Weights of a small mixture-of-experts language model, trained from scratch on English Wikipedia: 8 layers.
Below are experts of layer 5 (counted from 0) of a mixture-of-experts language model. Rows are named router (the router's row for the expert), gate (a neuron's input weights, with its number), up (a neuron's input weights, with its number), down (a neuron's output weights, with its number) and show model dimensions 0-63. Each number is 128 + 24 x the weight over its row's rms, rounded and kept within 0 to 255. Numbers have three digits each.
After each expert's rows: "mostly gets" lists some tokens that are sent to it at least half of the time. This comes from a sample of Wikipedia text that the model never trained on.

# expert 6
router:122126138121094118086159097145091130132122100101086166132141122104135120106060082148137122138102139181179173109134139151143142137119139148120112132159103150134121162157114150158091135103102140
gate0:127139100132090095127134129117095097160099118130131115087141089113148088113128117161154111077094088096096143123137151052132165128137110150122143154099137112153139138105138125165137173162146109
up0:146130168130114130146143148125188157138117137141119115144132116083096095118117114111125082126137103148118142123145171168122137099131127153111140101165177067150118137114166095151120155127132108
down0:157122120134143137112117117202202156159098117134140115082116143136166162121153148112123094082116113097157170132124093099123092110120164174144141147109078109146130119105069122126116151133112114
mostly gets: "\n", "==", "===", " ==", " ===", "===="

# expert 7
router:141145145119106139150149150111132149099125133121121090076089112118126152135153125145150162147102144099091174137110145157104132135104139093117102135111146129112136130141110135137129123115096114
gate0:095147121147141189098125134096156100134153119117116130119158122146106127114085136131070152171162126134166079149142108079149100148192097112157127156144098192125107102148118122142090152166111133
up0:109114165138149103161133093151115109161107159186179092151136148107114124117125133128094117169094138100159169132110140138057161119097133118149133135165129146148156129138156131101134115151145089
down0:139118142155106090103130131123143097160106130128177145158133158121126173131126158047106118131102098089116096109145102112106136128101139148169080125116141097106172131151135076131126135116112105
mostly gets: " 6", " September", " 8", " 13", " 7", " October"

# expert 1
router:101117104170133134150119148112128104148134141147138180080108143098100161085102138141143129165152093129052105128161101119114148166158082127108152117073124096177119142119104118103115120111150107
gate0:143124136146118119116122169122134112073127153160158113124171151129155129100092133157097166157140131117118087109073141127153162122094143145140137076136104138115119148144125141120141104096134140
up0:163168125120106141129093144103097166118103148165131165147149122081116131136133104095124100085158148123108089102111141099092121104079127121111103150161173140106146122161134115136104154144187154
down0:115136176137099104123136188112132128132077113165118121153136125091170133080135127145134144088099141088135156103150090145142146092152111159113127121142135127096134112104092095144130117137148104
mostly gets: " was", " is", " were", " are", " it", " be"

# expert 4
router:151134101127149133152148131129112160152135109149122128135149146175147134113161114096106125142129170129150128168153129116103129114089130102129111114090172134156105144136160131147126138180132099
gate0:099115109146125119124115145121139104126126133139096130150130177171146171112108102092129143128125147136119118114093121151137126139132120159146136149167136162144142115107131169126135133113140119
up0:149108134094102173159096128098111171123125099128146156109138123140134084147151105117127124130122117139096131166138127085149111149165136106167141171123116196157139105142114085107143108177095129
down0:180144132132118213137132063151142133150180123138129118163119092135105119153126146103119105160170122155100158100126138159112099126125090156166154119126121159140119108108132082148122099106116099
mostly gets: "zz", "ut", "ot", "|---|---|---|---|---|---|", " Air", "uc"

# expert 8
router:113123083115174115117131139125159128077102141106156115128140141083110140107160132126124115101105159163112093140085114102143115081112128131090137133146132086135153117080121149126126119141079127
gate0:115123116140154149125108117151132141124105160146118112142138113125161147163140150144112133122112121134173096121128122141162159094119101157099119127117164124129092153137146129146105091092123153
up0:131142163126124132121122114128119180156113119131126139127123148123077137119142078153137138179108094105106122114165151129153091155161137148156127115109094137156115128133149134104114101112149144
down0:113114170145171122152133170155103092128128118113148136132123085167110094093143098146166151147133139092142092119127108112166108147100121133138127136097121146147132128122097130099129108107102106
mostly gets: " the", " his", " a", " The", "The", " their"

# expert 14
router:133106123138127160152105118105135153136127144110186098132112114112128090156119137095150112153162090146137129078105142130152096120167138121104138137151123136096118131122112154148136113154150105
gate0:125144150120116116159151106124098158111128141130094137122103110170073146152130121169100085116133105109130122176121130085096118101103116105144076113157110110095135130144094151094150130117125146
up0:128120146166132130133168148145110095150103140157102113143163129140161126109122103148125157104118164111175124137124122154117156106113079106103118130179143125148158108155130126103141151130124108
down0:129108107121131060137127113193130153119098096153087156122128126135136174190126105119112133112123146150103120147116147105119096151168154112109148110150098163119133120136136149131088126147151164
mostly gets: " D", " ", " S", " M", " P", " K"

# expert 13
router:131132163117134109097112144113131107104131142133098110122104175171129104187129113147124111114145101095113137126105105124148100193101124170112155111130108135143109105161123126087123119095149140
gate0:169083145162139132149120112110119079154146110141087111146068128101189177121170183106162124132118101113128127114163158131123159166137124140059122155106140151132087124157145120127141107114157133
up0:147137092105095161144114173121133145094130126153152144087145172111093139152134096145155102156124108132142174139143118115069154114132157103130181104116158088115085115106179131087146146102110108
down0:128144084107113141107153153094117119114150094077133134099097091139119135095175149120131153169090120161148126104123165120105152148131168135117113087139163083130103175096173159114159128170115144
mostly gets: " and", "),", " but", " or", " as", ","

# expert 10
router:148106182107087104071104149133129116169133134091111102153158122132161110115106122122124193120168128119175128116111163121143131134115120119161163087125116081137149079131142141105108106099143151
gate0:158101100140124134163137110163141102128115106117166127181153137093104079154112142110099140124177133141111139121132134137157127141188144174104083108123129126168123145123118116143095089114141123
up0:161108124099140110100158129136141104125109181144115098142125134142143117109124144112127124131111160189131091136188112117157162148096171113150114125125092113127113141111149119111121123169142136
down0:096163131083108095113125071162153118098186133131132136100116165096150094133154136098112131139166096110114130137146157160146137122132117145114100087093127110103117108134099090156118134107116164
mostly gets: " \"", " (", "-", " [", "–", "("

# expert 0
router:112128098136128112109121138161157138108140164098132118123097151140168161128100122087109142097111093164104097090100089121109107083109138156128119147118102116112174089103126080084151098110129147
gate0:136143137104128129106122145171100160111143119129108136125136120132138121149154158129174126104109116134147069102131153118141112169132110119098131146160094141113107076103169107122134129100105168
up0:129119121140122113151161145136127097118116144128139085097127167124147147139127103139129163153134165072141110154137104116135119133080159128145110112134112095150101143120159162126126136129143077
down0:117128113133101161132113198151143099117163152191143108160114202131154137120132115121158149150100105120134107114122182109157142137100115116137071128126093138125128135131145100105127100106143110
mostly gets: " of", " at", " for", " from", " in", " on"

# expert 9
router:119127125146108122131132127144108126126143097151100120131151137123121122147165149125119096104143143081149141131137162122140159104164166123141125123110099160104148126124129108172144150111119143
gate0:126147121131129156132166122075082147146148134110108118166134141123165097129161112122150121074159124078160102143124100114136149113147191118123129130134125158129152156120135123154106123113131139
up0:108133080134138148136142093122105128134083163107167152127155126158159159113097121134155136095154137113172144094124176133149125104116108146149132125134114136125142158124111133146101142110143153
down0:090141097137132117133121114115129141179139138119115109169161096170144123153153137161143113106140100159110156146124139117138108137143084188120149118152116118132089144077153170142137108131118147
mostly gets: " USA", " US", "_{", " MF", " FC", " ITA"